config = dict(
    n_layer=10,
    experts_per_token=8,
    d_expert=80,
    d_shared_expert=128,
    moe_layers=[2, 3, 4, 5, 6, 7, 8, 9],
    normalize_top_k=False,
    balance_loss=0.000356,
    balance_bias=True,
    vocab_size=16384,
    norm='rmsnorm',
    optimizer='muon_variant',
    lr=0.0074,
    steps=4183,
)
Below are experts of layer 5 (counted from 0) of a mixture-of-experts language model. Rows are named router (the router's row for the expert), up (a neuron's input weights, with its number) and show model dimensions 96-191. Each number is 500 + 50 x the weight over its row's rms, rounded and kept within 0 to 999. Numbers have three digits each.
Before each expert's rows: "mostly gets" lists some tokens that are sent to it at least half of the time. This comes from a sample of Wikipedia text that the model never trained on.

# expert 53
mostly gets: " $", " \\", "{", "\\", "$", " £"
router:480568430404542584597521493630448508619542542502506482527530495490506492461476531569477546544434500399512520499468468526334484533502536474551481496553502475466449548554509550523546507478568522534405459532535545607433490473576503448453478529471537488564567499547460528537414583502497553509
up0:537565441521517584426441386499562473513504481544514445456574447474492501476520546553428466557526445568512525457483512506506589494499493505534441432543468523450521384473502512513462534535442529571621542520579497435496468518533441431478582448467341581503499491526472504594378491473547399509
up1:482426472552526538458472490520489567420440410497543599549482474491494578405515470474530430500536494480459453404554433538561427440475432527538546417512457427544513531489525536480606434481487483522505505438512540471515477411490483472467513484459466503475519492561596449533496504420506450493
up2:491473419526447526506507492503411555484529507484409400517492477534469544542510579516487477588469467483515530591423530518529538584487543575533550559531510484627520511442530603482566512428506425457555535473473516471478567487519500520527500587517518379521428526429469444491559541543490507479
up3:415591547462458507439529447549456511460406553449501603527459407423483376485499557453521435422463484526480465539484454545593497439523520445494509556459444467467419490532457619503602499443459483546441429434518505507487601534481586446472337592578527481461531488459437467416517479503454422474
up4:515562495560496472521484514472463399564471549510538518516522487538423547502481446503543465535557513480463528546550465508539471496520462417592511579456524607585459549485438490497449444541504516413480505450548593625523561481490542451453459508440461465530426439586501474452484465485489487524
up5:481430577489491514489510521483569525459502512432513482510527463393490504404604576569494520437556570482519377414553551501564552489464567504531477453428478515544512526402512511521458455519508466559547541449531573536426612542511477401535502480528575568438528470569569461587534534351504489585
up6:489434517537441484520463403531483498488401574447562526505502513419459458433457498411494451455579505533495460495477518447507503554492419491499470495490447515547526572585487472473557490544510533411397409567487538478364608527506498590464496546445445494558519512544481499544482594558506547485
up7:550587535509514548437455598552494500547553479589488470443459387554441453504499548559605541458528472571463433487544596496498547509518463464502523493483458486545531505560516499529469544524467588513544504502491528545506491528504413567448465434400485500545544555460482539532612456429416553485
up8:452512447497478468437519414501490481639484450557415491535477580513478477522509452500488441548437410497482467488388511422542432452510584561527353434466465517523377572516511436500476421495528424527495448507558564420595540493568486565510520374465456489489495499513503586467518558543578513578
up9:548424526472561491480481516446549511636612528513542573520494590463545390538571508524542468540529420467475507558528462516514581497525538387386552448532449449494548472466486398497488453449513469542503581477437519479445471440537491500521505488524452488501501527549504500493484456466560489421
up10:550534491488487484512554513450442504428461445505544477488562504521530640447422441551584379423432507498505550405460610515517360427409506459514541459552520505431560497464490482455481585501507483554491509507524561403512487396477454372517463398525540504493469470443450460493547563501610523464
up11:477509560456517478581436426535484437534428523513658385396455587441523477400481541488475496509438426475510522453513405637488586512521562484553527511581512565425488520508545524571549523533548496530464516522443509507413494576507470516505448512613509472446535592510606510432475481529491536513
up12:492509476439482542591439384498440547492504431466548544583423475540536472417471429489646488519543473502398403421533487451525406486422604488618630517607475550492522515484511476540479501497493542575526475559580433481548543484510511557533536582483476510542515480520469446407501476557520406505
up13:459567452447495563467394478372511486467522560411589415534522440504516457536500542589417481575528517539453452521499449520510509486511567540542532516526555420527406428499506477420467561538503519541484551455528453465413457510469525566563404545511532538536581609548447498484482480518466506547
up14:463559465473457599400461505413436557485525512532464445528410493533519559487445493566446428498536588520545531545427426484543460542570479484459492577548498539541533611547575565559546529571489528656473641509481593456446491528426551476462479468458491515544566513529456516372434534569486581480
up15:604457415481458450493532495483503481413539513450486558567400569524484558418459566478587465518544600475501491418496504477456564425519354518496394536551474515540487552479476482481599488473552482487545589633505650493505474449504467516539569459480455530467489417467531481419504526524538488686
up16:564590294547546504459488546462496605466437531544458508404545448404447490510519410529450382521532445537418519489541520530547543562578434436532421560566405473532487461457464548449512436484429579485511533486468487608445498543553605434459454483560471448514585508452450527406443485457481470564
up17:420489485366483538474458528509529483436471605436523501471540490587556612508493516564531588566503516482545488507481465511553518469496500582464628442598514461455468453513485453584555516460454456530513593509480564535451451522486424468486551523447519462432441522419574556565459482458532479558
up18:582556442513553537478478490574483530572518580581471483611480521455402515559542525485551408506518424407422575402533424537507429517408537553514558489581462428510447493564452522489460565399554495549539564480458508437485474483552455549492397546481466484483511425505467478502508496543526435396
up19:563516527440431485540442484516538486547572530429537524517526515462442497455517520442501389525549499597541489549401594593536418414451478523510511472565517538388498492473571544549608492498525475500550545457537543487421474474479593559474514570525515595510507487511591537640464465591505574473
up20:473435540534535446565457559493410463510415441554460469457449461494480473549575436516479473447537472564476489528451527505474469424440512497521578504439429589523480429439510562453540542416506516491477579465450524485516430501605491530559443490531508449442528506439440547492507612580522506459
up21:539530605559455437531542518546458496541507549555568525527532457551537501437560485594498594490537547574530541517613491490482497525549600425478435501497602481461555472482524572465539513487414592491431469516476460509563496555512498539434521492477465531493490558460492555525560442461446544459

# expert 34
mostly gets: "″W", "-p", "-m", "-d", " fl", "″E"
router:541513468433508510544527524517430533547556496510504364517462507471418481449466405522479442477440520483467522481479572505549559477410511465413524609587470473491401567576465503507518448493438477449484542545500521490461438470537524472437471483481510421533463476514522528455567526519452498553
up0:408447537528523476524436465456504486451377541549508609484538505522589515551436471509489488477498499587519508467452624494591549568515542497548489430601445563449588537477462503498520515484426428435532590527369521481509622467558517470470500460524446483515522524419431395432526481565464409519
up1:591511535575487521535465568548595610472492464484493421527574523486582474478580511550524553440463514451548538560441455526507532491418532600500534497368565468570433503564442582521504412472448517501534459453493595490530453503464532459513440470446596457546447460541497466463517612493482405464
up2:469477480372479534519529484555519518541448564467513498514561497427588465447578409508512474530545546548474438586519547503564520493329563519523571420487491460508403524478523522466469449507487488470580514494562488544542445520503529445490534529559453432511490618512504549452628500438522453511
up3:489453511406482523542502347470480539518464541551454530480500515446528537601385480533428469416417518511438501548473429571505458513571579531542479389587542441623406391502513412440509534569452488509498494577473517466461434466500602498458435480519500475484490541479511517494451485447529500490
up4:491492422516438431520494516447413393466389474583475524412477459499522523484469516417517410507510466470472559534510467543541547603467461416423498495462463484536492605538563463469488489584381475532469524588434493505527487514506499485555498537532545483521578583478406431454464420371468491385
up5:504466589508498479578458589519481564506555551435572431528480475408592493480539436529562606473411521468521625575508608485380456517547489578520642505582580512487565489567541502534460470503512466461488531515561515442545538427523495429448563545555569491458460392527504415467504490544368473552
up6:462547502516437424459481471362493454502549522541435603450521424555473540522463530446535567424539466474536508486510544466549525517549553571448435476472487521507498422491523350504520613530520441502505434459379523524492527512543485518494543452564545459556428526474548452511533430623413434559
up7:411607490480530488462508503394556434549506414491491644515439564508445530513470528508547532558499411530487449520440532534510472452415428588529450540543578533599455514517524498503471475491488535492510487536462392486497552521490493548484535424518530489403521503496438551554459473458435493586
up8:459499443537531508530444447408429489559510525497568397539557412505394429527549456467450523495535469510508522541388503560469493556477444577531417552573488535472580508392590531488396468460509400518477526419407425566509531569542461495477543361520448509545468499483496489476509511568450550478
up9:545420529456528552424516534488551527413507461550495549611433520508510515561485545455586476390543488431538480522447422568446464472529502495495504520513577442573508477436596392445537512572468519452500509516543540451574478487510399519498624580373492468415531473468541400482501508423462499466
up10:568540591449522583438511512538473444498573512430488544464504398477526432559463434550468556439447534466563466496539497458584599485601579487533477544548395450495585497489426536469490581432508516512399515486551493465519585502543545491461513506395534494490491534557553506556456521436439529532
up11:522398415348481528502427561460559564538381533465498431471530418429459537542573472500415493548466537526374589499487517532458443474430478551517511558488498485446460428496515489437476522535551441476544522505506515498574478388597492600387508443495419534562575517449397479550533452454545520538
up12:441515526543566508483512459476482462481583369516564468486513506470490466458502572436477448446470564483474507567414513419528577466562496504402483525361509516588367561537508496561555460545555475457512658623407434423538678448487477479623528522551399495415540503502447436507550444410521496486
up13:553544506428515529462557540360539541561521598360553493457492472489443581509456565542590497479461501535476554489440421619558384561478494617547565452549532504487518464487526501504537526525441417483471454440572496495436516568499530491475450515566514545466420529469479495521550475515604533510
up14:536565463431465560525459512593534592524580535516493449390576471459535450454516520522604525502435473523476579541531563564509467537442505491588499502540472479490478499549508565527539590429613583449452523545539506487569533404452553526571506422519511498516505502504532612475553420383463533439
up15:533567484530516510433487488399523502553485500524468566404564516537471481439490472488473487552583435447507466475472569490545539479479411411577493450435572426500476481448438440548550510551462340499508459468500485518488450464489559427499442485476505485548463490433496525552472487512482440424
up16:555411533581471475471477511464558496494514388494487453514538441490509521545531471533490519540513574586596539460478539553610406571480455481370520607506440513455546499527446548466494440491488493404482447458470568628424524523545551437427462475490562533559443448482497483447529468478535499502
up17:519518521538561488442594602438465508459559419493516495449423529367494534480401478513435472556473540583459413510505526508514501556545537522497458553480592486523469532563502516415516552467505462572537466479511444419531470576500530446491526458595398468539452405513542505439499535377498525552
up18:523537563475485515572551559531456530488450587492565535502526524511542520448542556503528569556511511576461472514496460459513529505504492559507521473469506591476501475488421510540457510451512531486577529611434503455489467447437526477465422493496531360469669478462586521497535408555411454518
up19:444451502520518477469527505436468471527484593457581543478560420393495529588491553409465564528547466417443644484529537498496407539560522493478517507485512414564511495545543524457413488480459505510476478418546580536431503526445566560533516451486605580441539513528375460522560506534452527493
up20:479419488525569532492536535469594384493473559547490440477498419499418526557505559400492434477484505573423501515463477508495514491497512440522554443469494522555459512558550496518529416539463445461511466495553566474452595594477536546513483450552523506473544548489544460548385528383411565539
up21:461543615444468506497487479489473505474509488509554481475354481510602495439463406442453589541519518425419439556620542452457571444525468449390508480572576483509557534471421422555484407505449544473501542498595460497523423496574537466533538475536489469454410481543540541422607541489544492444

# expert 126
mostly gets: " against", " took", " named", " moved", " where", " won"
router:484488504550438519472560549435562444502478452512430475462582457471506504502534524484439521479615516507495455457480456453438460376501446537548401513465503484545539398524409507504469429572483485388512529504390465371594494539518441507512519595535531513507472549472454498550426602506563387546
up0:482376552534457485483541555389552486531436479510541568473529352552521427535597499477399492575520528438537551519460462397505526490508409507460448500509615501391521490521597412515518460483476599448476584502516477542411441530482436448446500545503536474507546544518429596477455481513591517416
up1:553451557507491503496402506513507513367524499461474550499489524497520497561440426469517470493528532536528561545522509536548478570448540657552488494428497538517486375436489566511515590499523458455472482465433514476552457506434431444471469503465542478400514482485391447487492574493555513553
up2:469509450443441561455497392533433410541449511450540497512559553502520495503415555550531476426501482487539492473499462505419483615439599481507488510574462442513443480509457381523519530451536470496500459494430364516466474582546528509431459540535441515471395496453490499447559561492513518499
up3:463486459507536568451539466558548519463489527506493400516405463513493471560443486539465500464563512452521527458597505435523453455554469480535497403572411552552441466490497475440426392491522492428447534525584498510492549487501517571449509553356485566505564531588593495461438457462497530527
up4:410490415523520523537396467463486419476444485504472390467466508490522472583482543524410504578548463603593524527535507565469451516492499504622460485489516486624556526596494406525525555493532590640492437516528434596526451621486559475571469490479455527476526550545414499369430601556463472487
up5:421519487518502474479520444472506451530489558411635451504405505432485509513453506528436532550450461552533435395541458466497524442502467477528544458534483532480551421460537515538476422490457589499460396482452454479589530518620565479429504500510566510471409491525514570426512545534501507523
up6:566394499469507414498475557401539431458485495547517487509542501532519452553504426464520477511495554541454529591503482429459412566533507463516499573561549519492543535487500423548474440578450415567483503594460533538595467479426511502483469428389492515623546426414409607491419442484473510504
up7:491483455533513470498512536434463369433497520562578477519479571513584570451533432571457544504588489536512459450436606507580454432490544487552459459527465493385524527435425572576526447506581474547516583578508477489566569494605459538491498567468536475474423542465503494424520506451512425523
up8:587376469431468501428552462570440492562512514605508603466455521522543475457474542557605488470505454432436533415542544476543553548459501586493563474489472574576488444450520542446519507522466483480531520485406423513459579574613478479578481516437486539479571548429486526447627385521455520493
up9:515593521505525546454466479590492518541548536515507439508493564507491493543485532499450593492510547520582518468497508542540507465515551446576511505424506504522464435479436545418533517526486485491529514477489528454412535445433489535481480477566489499479404523556535526559498473462541545532
up10:456547492493540448517568538416513559513521599534522543541529489581535493599521449471488535466595428530636503480459507468506561455464423589599617347406599471484438498443481535532535531436382497534459546517548496469463471495585544580444450441480560565480462534429463524527582448482553497535
up11:504518472481529510462461501522525460601559391477496516567580497504473546474470454617514518506547420423478420528527509538448462505535545525530490491552445515490537441463498477465500506409548546534411508497489516485469495546579484481554463428472482416431489515567498507478465427500524500519
up12:504425494452535505545522591587456522524595516442565511571513534452495411496447598541552537608471594467534582504517529417573423522468463537505364503486502506453410510432489453598499537449541440515468488511476455504488508489482450428550503520532426530379486457522457470558497416512539559549
up13:425627477583445498496489488539455533486522509437477585568525451517435530542393448489516545522491576530540420556487562487537524565486564501473487479505455513484400435502521538500545515609577576518488448515531542598556510526431521466449386501516546498544558468464427489416530470498472493548
up14:515475510632524529472526492577552554553616425475504459454495573591467441496477477459545449585469462554619517501576462590443437472477592512545513527505448524448488480520498354495515542494440594501460519532434549580556502460542529529496440481486508449518502496480461533510458500487623464509
up15:526441495477531423487434510529520498448433455433451542452560496534509545563491460473483381498395501556430470552536494579483429515520403564481477546429464581503527419484509466481414488570503533624460383481505497567430478486524496518521458596568484541571517521588459495469474389583536562523
up16:493479472537363550570579525393438434554527506457425507497508505531528504546492599502566511529524546574544428501564483461522489576567581479413438438513495525461543418433555516405440549380530523424492432435601528546458449547467548537458487451544532516451475542478502456496475536539609589483
up17:559513495483507507520527541522460589391461477493564588451503413424430479457482373489437484501554435537458559526530498523505511531425443469488522511530597448529531426538487486366576524425503532461533537469453540472418461488539491452419477393442473487465464498563509435516462508521492460486
up18:629543488443460503434459557546433446472526514474511457490516540459541514552544471534497401453568517485495550506538480538474464555471514542452475432437546513460519408469460519494497565522553534578483537402432407408533477440463410592446532473526457385435535491532420502540419425514516480523
up19:529485459505609523507551537509556562486470494541460541534599539408498480548571382567495519450521492511572429467487425528452510498427647465523413507519467448504428582496446463554501493462559498530406555413495534448539509518492464501454491557505480395451489429429518559536529424509542513416
up20:662488484561564501476458499463442487455464486504528438534516408458556561482439459494464492513462486520478564508598518469506473421476556533396469400502515516593525462502546451493524495445506461540461510465591488592440477492444484516344460517514497451464552499507485591469436599515445440592
up21:510442565507472445435382398487419496458408527485452511448546458548602547537445496493513448427434578594532455495511444562554493398545628429526463433464522545492575587490514414500437518467486533519416494437487436476472531492531494514463482493421487508498535622399516484445562466458540485483

# expert 74
mostly gets: " Central", " York", " Creek", " Avenue", "ville", " London"
router:497512472496549430419525514373536494496512516477582506545560509478504540565461549563555475404562593478579486511574528629591553478477502475528494423443563546480551482499433530513510576472486543461556487409475505461475515503493534616457452484482526467652532517535509561543411444479472568475
up0:525459460546506530549590489557497465477461468441420527505558517419567513549476523493565482481505492601450461504555526451544488421624566512508547422430454443481578511479509451512572566535465444544440487533556476668453618461529474415540454435455446572564505576568484542503422569527472488563
up1:379414444564410533527490550569440473494497512532418544451520581462518504475511517478480521437586534495451444476486496356496569448510549499613539440494499521414559473564518442518484462479496484454546455572500426582451524514430465496593540483488491459502475495471511465481507427467598459573
up2:448465488473480455438446559534468509526483491422473526562541548510478471439479448563605551517519508409457509478463598479541514526463411447538456500461503480517469588461493463445482475516586443433512492513466508519502543516445492571557443513594484440530583502543442527460551520500536452498
up3:536513567564559463483469492503486434487428514479501428605529488532569462558555560477495522473555488518468473491591515448439523464469432527531468482447468520413416485444469434515408497554529514535473462405516498576492427563512431497516414495496438531392530482442493451554432545483561497492
up4:485552529529566497470503506540530470519496515561473518471483479471691517529506568489469530533423520466460393494567370425517498496538496517446476522468514503549504457516576500534440436373553418446521469415451492460403511501476491503490506548418447533531438465475512570461480443498516502493
up5:490605549452507450565460528507509460452487521576522527535462652444501438558503511539528528537547386469472547519500516429453524531421435533506465537536584474503475545453570446491467503569502633461509570524571495496482441537414509445469531489494555479477507522562478413558526433441497491415
up6:465555462554468445540490409554454478588512551569464601481519492480569461476488500454400451524539522468421498477519487527586485534497487407509493519438497456508551454552537565511423435485518477415469508515500440511419632589518532460513425405469536550424374379470427462513576491536602576509
up7:507493440530449411436492607540455494569508492646487430473432553448548536517598486527524431508455439466441548425507478366577390573553482510602456416452550600395466448504541532356441482520519499526412430536459440467480501444630500404531507395457526469537492506437550502495548483529537533476
up8:477419554479573617472468466584499478526473583506546408495525444486467439517595562455628468546552451433384519455494379533585447592496448436599592573502446571556493512639522504534519541549633510469463483493490538486458523531498537516580513527437505404455500463482512503588480478559408529554
up9:519624378464520590476482426511464533437561438553501476506505570427477527475393474561488484570506529479469556518543439472497444517484580521588427556503508514522512599401406446466537579499471487470517552525507551469524554481423365486513500459470445476426479488498469486517391592493472543490
up10:527454466459484565498456576517523501459478440591448547425481450526479443437480463503368493570583523491493500440467504483528549512587490524458535547549447463525451589460469578515589493516520475429589565489490542536439542485530469420507450585537470579476537430532504507462445476413504499516
up11:504445429481488405475567451502394464495410568475517490566531361534502491558556566460516489454440426472566538512514580513532390519520483519501562524569517548492444549438487514517617418549452547455428472551543539471529516370528524470507506503506459476503465524535540516530519475523478379434
up12:507531505449424415536577470506435492396490484464544522507477540580592535494451467476434423570446422615497567614589553545513474463376521499564493533501616536471429537583499532412502519533423431500506509534564538554547508498557433490489553422522538437584439410534526418421503474467454384376
up13:516535483456538518598424463468532516449458497499543486469528460481421451564499497503549474506528598470586505487443552473443412516459416430438585467542469495550537525427417446537402555487548539549520500559589441453573514583396532398635498580538505532474424440492500476438516482401421427516
up14:537500513493490557485419449402425444516447452478442551488535427449537496551501480505513527430527447531476514536495472516474563525599505497456483474507449501531459477534567495490539537537461387591508495551511549480521478470484530506598464438623453522580451427453444430445518475487521570551
up15:585420498479521460517504426468512462509436428407448545508477491527481481542494418532532466470493519493522554494536554590530522493497495553524453438567546443479527462498559572543513544533494524470506497516552453569511536509581476418460621516422404474460526549422529438463512605478549491474
up16:486454577485440509513510478450497486555480401544557445453521577471485431452471520548372589532486490516391531526540589400541475432498527461451525569528574464557433554472424495464491563533448509597491537503439569546570504518547489542601477461537522569521508515439479529478503478507462539424
up17:422487515500345616438507485526564455564616528498487454586444503469513523460508568526531516472427479545507630599553475412469473455480476476452478538460487529509479530560492516470536499532546514367532498518563543429591526462474494501533435432451535501515540406535455526503486504564439382464
up18:487478498527475527564551509527498535499517497449513537447564455411502569615535381508484440509506492569469473474459517360562561488511461516453478564503450443566680538458510562580494498458546493506522555465493565558475437475551509488421505527512450471455496491494481518463529535513537550490
up19:497456490475558481431437523436487565544520405502490565493560445444464552470534546478479491510496554520489447450467522522540494443515549453437580478563510461409451451459427425418573478533461473596514509522411447585517516637406459498481473588463501436546459524425570495592488520447586463553
up20:508470473468465442569430483465514486546411546470464470497527467497528489540547446397455506476549580587499516426514473483513376442510412471467533464568442502492441531540399480540540539488500482506612527539496510596394483572503457527520402498530419556461583553558523461524436435584604504440
up21:455507524492443372580533527409545475497445399503515550418568447520443513540417506491442556526486559564454510492510497452474479433553523486500519464494478447568504522495528510469493474558540468537562402555529562551505459428459482524525481506600524625536576589504489487505512520448537541564

# expert 33
mostly gets: " announced", " took", " moved", " had", " could", " said"
router:440464530606470537412536528403556443465471500480430499417577423482526491487528497476395551479559507499495450450513459391478478395506439524521441509449455512477544465522431453518399425586515474406496476425472427432535547528555477526446533562591546487476501587511482495502474592510569409572
up0:490491458509497522483479573440605548433527557517435487454503525609426473597530469462526581490452526477485537490517459465443518594520387560494447544452454482479495438538513511489429512476558575591483600574522501502504473433452565451586609542551479534469471524422534561369537535520550551483
up1:448575520537525472538454510503543454536457615443552500459439475482509594499569505499507486534576521504566469572519473385383464509547455420460532476559489531501509408500545419509478521466444504482426476492524408451541490444479424490511524462621590497518507489446559569566503529521511446508
up2:512436494595546515406492528567537518428454496521465518479515494519550490478472514412573545442513524526495514419480482496478431451440504439447460511472561453478498541459434486492531500450478492548480449484402473421502483480484496519544519542538557509417465389461544509475534581526488500503
up3:499619487439521555436526479445487456517497478534542537406534468448456548466517485430465479495527517359501525509514523554623540472478507498467386522497537522519546438652512483476567532502519474504644594502463567495524484585502449390450548451497466548462424532526579511514535460472490553537
up4:469525511482445532530615479501517477551477565456372529593451629523511521540525504560515481419489694518538455508519511488492485463405533529487424601483455538483533478449475404587401446483503504528538443495392456440510568590548479430552495579517478446524508494473660493425464495430520534623
up5:436418556612462461490493571510513592448509439497559555508618493491523503600475523498510425478483520556468586418548467593493541455422512472443566486522471530556597516476535480436507485509544380576519458393511644444455523549535417466538560427565482344517461505549422502427404435509496449560
up6:485414499529480473547440453543495611425459465532580411503576442514524391553516531502494429466523562548530480484500613457634442508541535500608553449582483541533542452503476381503447596475545478566508508433513476508529523549541482600435515572547415514444527518443508521513592527497433535549
up7:503502474423517407558389446556465492458534521481616561555473460544551554471532430509524528470438509353471534526607490469550531380562449465544447469587416506455471531504465517494530529561524573508442452619512410448530493516482570555492494485529423399428447510560490554506573435345538537491
up8:447529465526452522412469492503531622496419467458560494579438486412459542511515462483517378474558460515439497486529442511459435468572554489557495488394454565451566500495536561502475549497440534482472457453503520489505532513589559531506476514476507453529531462444476445427417597533583527458
up9:445444539498489543490441465483526563436474456548532460487520520577583541538420464477525558517449474517552514548446552530473506548537472589569463466461529536535431491439505479502545546449469462449499461470455503527542473520529544424537529584508484460539466578463439509493534425417534514539
up10:537486522509417534466468517378476550567476434509522539471565482497433424517482543498526586488468483469462555510504547419417444500479388434532491518565552497572504596426565461487480537537515501547515513420594537547515501599464585514452574599494469486543527544461486512433490565533561579534
up11:509559511480502486555460456433412452527519479474515497541449516512471509588600617403512496492556584449586432472487485476428576492639557488458570561527561578521503517457497487521527556468495509510482561467467564443520534551557549528550463411633474481504463618489401480500528567620506530490
up12:463519460523503439533518505483427464647524467518503568521501437457610514520507534502539554476471521516563493548452469558501533428615532448479536328503567541443449546535441487508453493567592475556468527433487492476637447538561442579503424416560510531519461558495481466473536492457472528463
up13:582403402550476482448540566474504417433472436447457571466549475580529512450522510499515543425565504466515484489500541514479498502530458498498469503553554410462437515549536541497516417396478510463513525542558553488466522560490410472538506534541556487578432549416469518508591553464536579430
up14:520434580418487531455540501502458559490396440508430422448505507463534558564488521510589412428510468590454438525467414445587515551573486485490463527497515455475518503522512371491465491490450502436467521606497503461516567497500463520506514474399515433490573521494571594481503422491615457470
up15:504553492495434602553416461590554528464439343510511584512464509500513450584482424538468478501516520521446441467490436505532584525524369485602543485442456484448493425592454485422488506473541436487547455522580503504569496449548584508485414453528524537514577491596458569531587470477478521517
up16:511574521514541482479414500512496501446519512498389447524551467474521498438522404487547558450514500456493536525508497444653531519432496588563513544555557494454503479480505540451448525494410530507599542448490473578464581465516551512554537507482418476544571478519508535558586500422532602522
up17:404547486466561524519486453455544584525560546527509447490588518437540484549526473533493580495547525565530441450611547505481488431480520438545441567498573496518580478450445554401493462403439471604506561509529555498442529531611508559525577524503512487512502559522463509443421488460425487517
up18:566436484397461437520491483515464533518560489523412524524494618532549478534509474548634598518538446456485463539463497536406392491510545442457579534465439483557493596431423477489481509522500480537548429506464535553484516423456470485609531491526504481499534622510532657540480501486437532557
up19:486513515603548466411441503503545471485448485558543523605553465479464535530552471558525409503510500452502448555596452570490424456551491390455450451603541488484515375498556454540444548474499521544517367448552572468547459581535520508522473484461506534599528526497469487544506536575406452502
up20:580476460560480439505513547504502544477477521522495506489467534477552435565446525582427485461445480477515518475543568516530521581412508556423567513448560537479545534483520442595471485518472505425476466566475470549537512473541547421534509558623504570538558471487495499462465594539460369489
up21:565450559585413435570513427474441423436474503479535481525557543468496472454533485530625457515475572360463350508507571441574557603419442479525516557589481473434424493462554474484514529524496513538578371494450462502471455506501546427529463500580481548508414557439535490450626412581578542502

# expert 80
mostly gets: " are", " been", " were", " has", " have", " used"
router:502434534488470535447596531441507461516484539496449495445519532427536493476500470425407497561524481511500502470580476403427498477501541554531424485450490441474488440538514441443500442658493539364475478514456423431511498510411465508463482523508482557439593597510500443587453513488500485524
up2:451514506518499575395459534479526508519492567503436511548519501491424516562487550541586429499562469504485486513508458540482496633501486486489568472455482434562498561406574626559455541487564418481465417509452494484402550513515568527506443385507501476608588484456515490454476539563466491486
up3:611497531588445498558500548462515541558478483489606465539505470470548535528483400492521497489486480409513463490437492585572552480497403519517567483462448458438545488477540447536532488434473553445491492419566407503474451522565509501466483541488532524403561560353480474403532525483519434494
up4:538528477361494435481449454465448541454422497467486503509505545461534415509430525495524551532602500522529440416501547436510519566471500431561496521526465493483463531417486479464436550545571474585540462511488455524602518490532365527498473542505476526522452444572523477581513454548429511513
up5:475520511468519495472458476477508536567459446513550463429419535462472519495552421546465419488492471573507472444446490465588515451565559470546511462561488509531468546526505442467565539472522422453442476579461550499539590510478465490401557550544469443514486530557506558475488447402573398506
up6:480520606488498487550527563504562457504463521428564506454457528559489484527505499429518511453502598522457492490480453535450467380473475516577454522561473494533378512403408554473489582576513489543464444593568502584424513454487398557485509353446536550479547426520524512502422296473548491491
up7:515526541578506374487591465491447484493493479558415450519561544495458539490456458501541526446532493464574573497564523557642563530481474534549552570506536496518536516508447529512561523545564489461436495398537471511472543480455506518463548496525504433599601587484460552505598512613507605454
up8:504511608438521458523517567503396506531399553523496535502535479511571501508503586550488522527478451446479538464518457448512558456428504483525520452459502501475514562478538553485581488436529458515464591452491502446520527602523535498522581494430474538526576427540539507522556607581493480505
up9:438439471560512383542439487431585433438487474473560525595501494506609514474559447494563490457517501520506445562500470501508483510494452502413475616483556495419464487459549458584432519498404539508482494539503447562541474520463416508514443524531509472546500447510416416402484493426520525515
up10:616402515480497479555519492489491477512544509538441454473491440523564494590466472500501477412414540537462473505569446491454489519557527479494463497510518476526459493637525483411555470422450507501529468477430446542554523575489532528471423405530552530442449491476497532595486444475493457561
up11:535450513421491479554476479485464489422556545414436460540476457472477559415556531589480485529504565490454530513515519593429450581502449443534544564481567517554507458451525462537475534491558655418335480531502475555530481446441490660481577550534521512488449524433519536499454391572534547523
up12:542566462612542514520480572448518492415438451418495571491534465498390583490607442491591479492532447511483550466510444514445474428468542468627502565515443541533485478584529460521483543397455503547492506529522574578418471586546550491466462523466573492505512544456501489538523446529603491534
up13:447441500485415536569532525453513555532512482446481474492413508415495536551552571493511470447511550464528495515511415424511482535519465454439491401456533508418456493607487605504520573487517497576543424477556449472535490489420521534518494520483475459446491491563555467514494544408551460463
up14:546478566490478469556434478455561406494466490526544499494442417529551487532424460491536370561568548539506485475491562566468445577440550514453566510491457481438449379527516571529554437561405455485521462505541521448517573575477521521563499475520540476573401535528558465440570469394610472390
up15:572518487432555500570594533508561504427435542540481575587468511482500506514501518501467521455491519471451466497427459547433495491447567416492519481546469489454505457428517553536467549569626417443538465427430545509474507522577436524598512463508464483477480502510420453488547581512475514555
up16:572496572458488503480514515519545534536504480408528508543497529458506538520559433510505564550444553508460418402424608539554474581540500487600515521473439492492458553551549509560497505506607544525487479550491478481488577397487512482511516506593472571438498498436522521477490529496433531409
up17:445567440525547539505396458502452512495507473523541425479417569452513416560457470470524459592488449460493442538556498479525535494565505446485581477535440545515572470550479485450530556358457469483621466386526549553473497432498478506450544431504544414498509502499395444470485522569531439638
up18:497502513417574586526642447570491504543568474539552501506546597489357468472549507456502548509558400516550476551440541561595528583458414607517479542513467490540446516444527564472561549462570455443561529495458576524417472540587520515576605527432533378525427500420371466441498452524428543537
up19:495589516525468543577441448389446520474380454499525516472505468544574503546539415490490438527480465473507451536483391455451474482454483467462598489431555565541474493476448486501531468592543489509418463446455529463490428556521508469444513456477530476566549550474552521564520564484428574468
up20:419505535546479573490454492583514546488482499567453562511551484413520590557475480513521507492434534494596460506450496563572431477503476551515486486468381525522498449387414559495541403498435487558527566534477530489501535410497520484405441525485494544549429462567476460521515457499645540507
up21:528524583517536467506469505503497416480388435428479496447541607524543555562524477595495417478563490517472498478560475474473459507505503555528428458419461536459561481497518464516514456477519503528496526512475499583498487455538488454430477505559502440515444479458511491456517433476533546565
up22:446479449462520527510537403492433541538523542428515404504494448510532547529553471477506477599442562549418473536510554486541601514418565438464364544551409400459400565481485435486403484584572498572485506459436527563394504544512483532481532536448442364481491537607477502481435437437459496503
up23:439475585518408533453454595541510455498514433570515569488537480547549506538501561460531509481488486510511541505467424575538504428518461531363501573491450526440614458396468542586418511497516554516564491494502480488494511521507474546541416453425594496497488480573453436563440517492477492553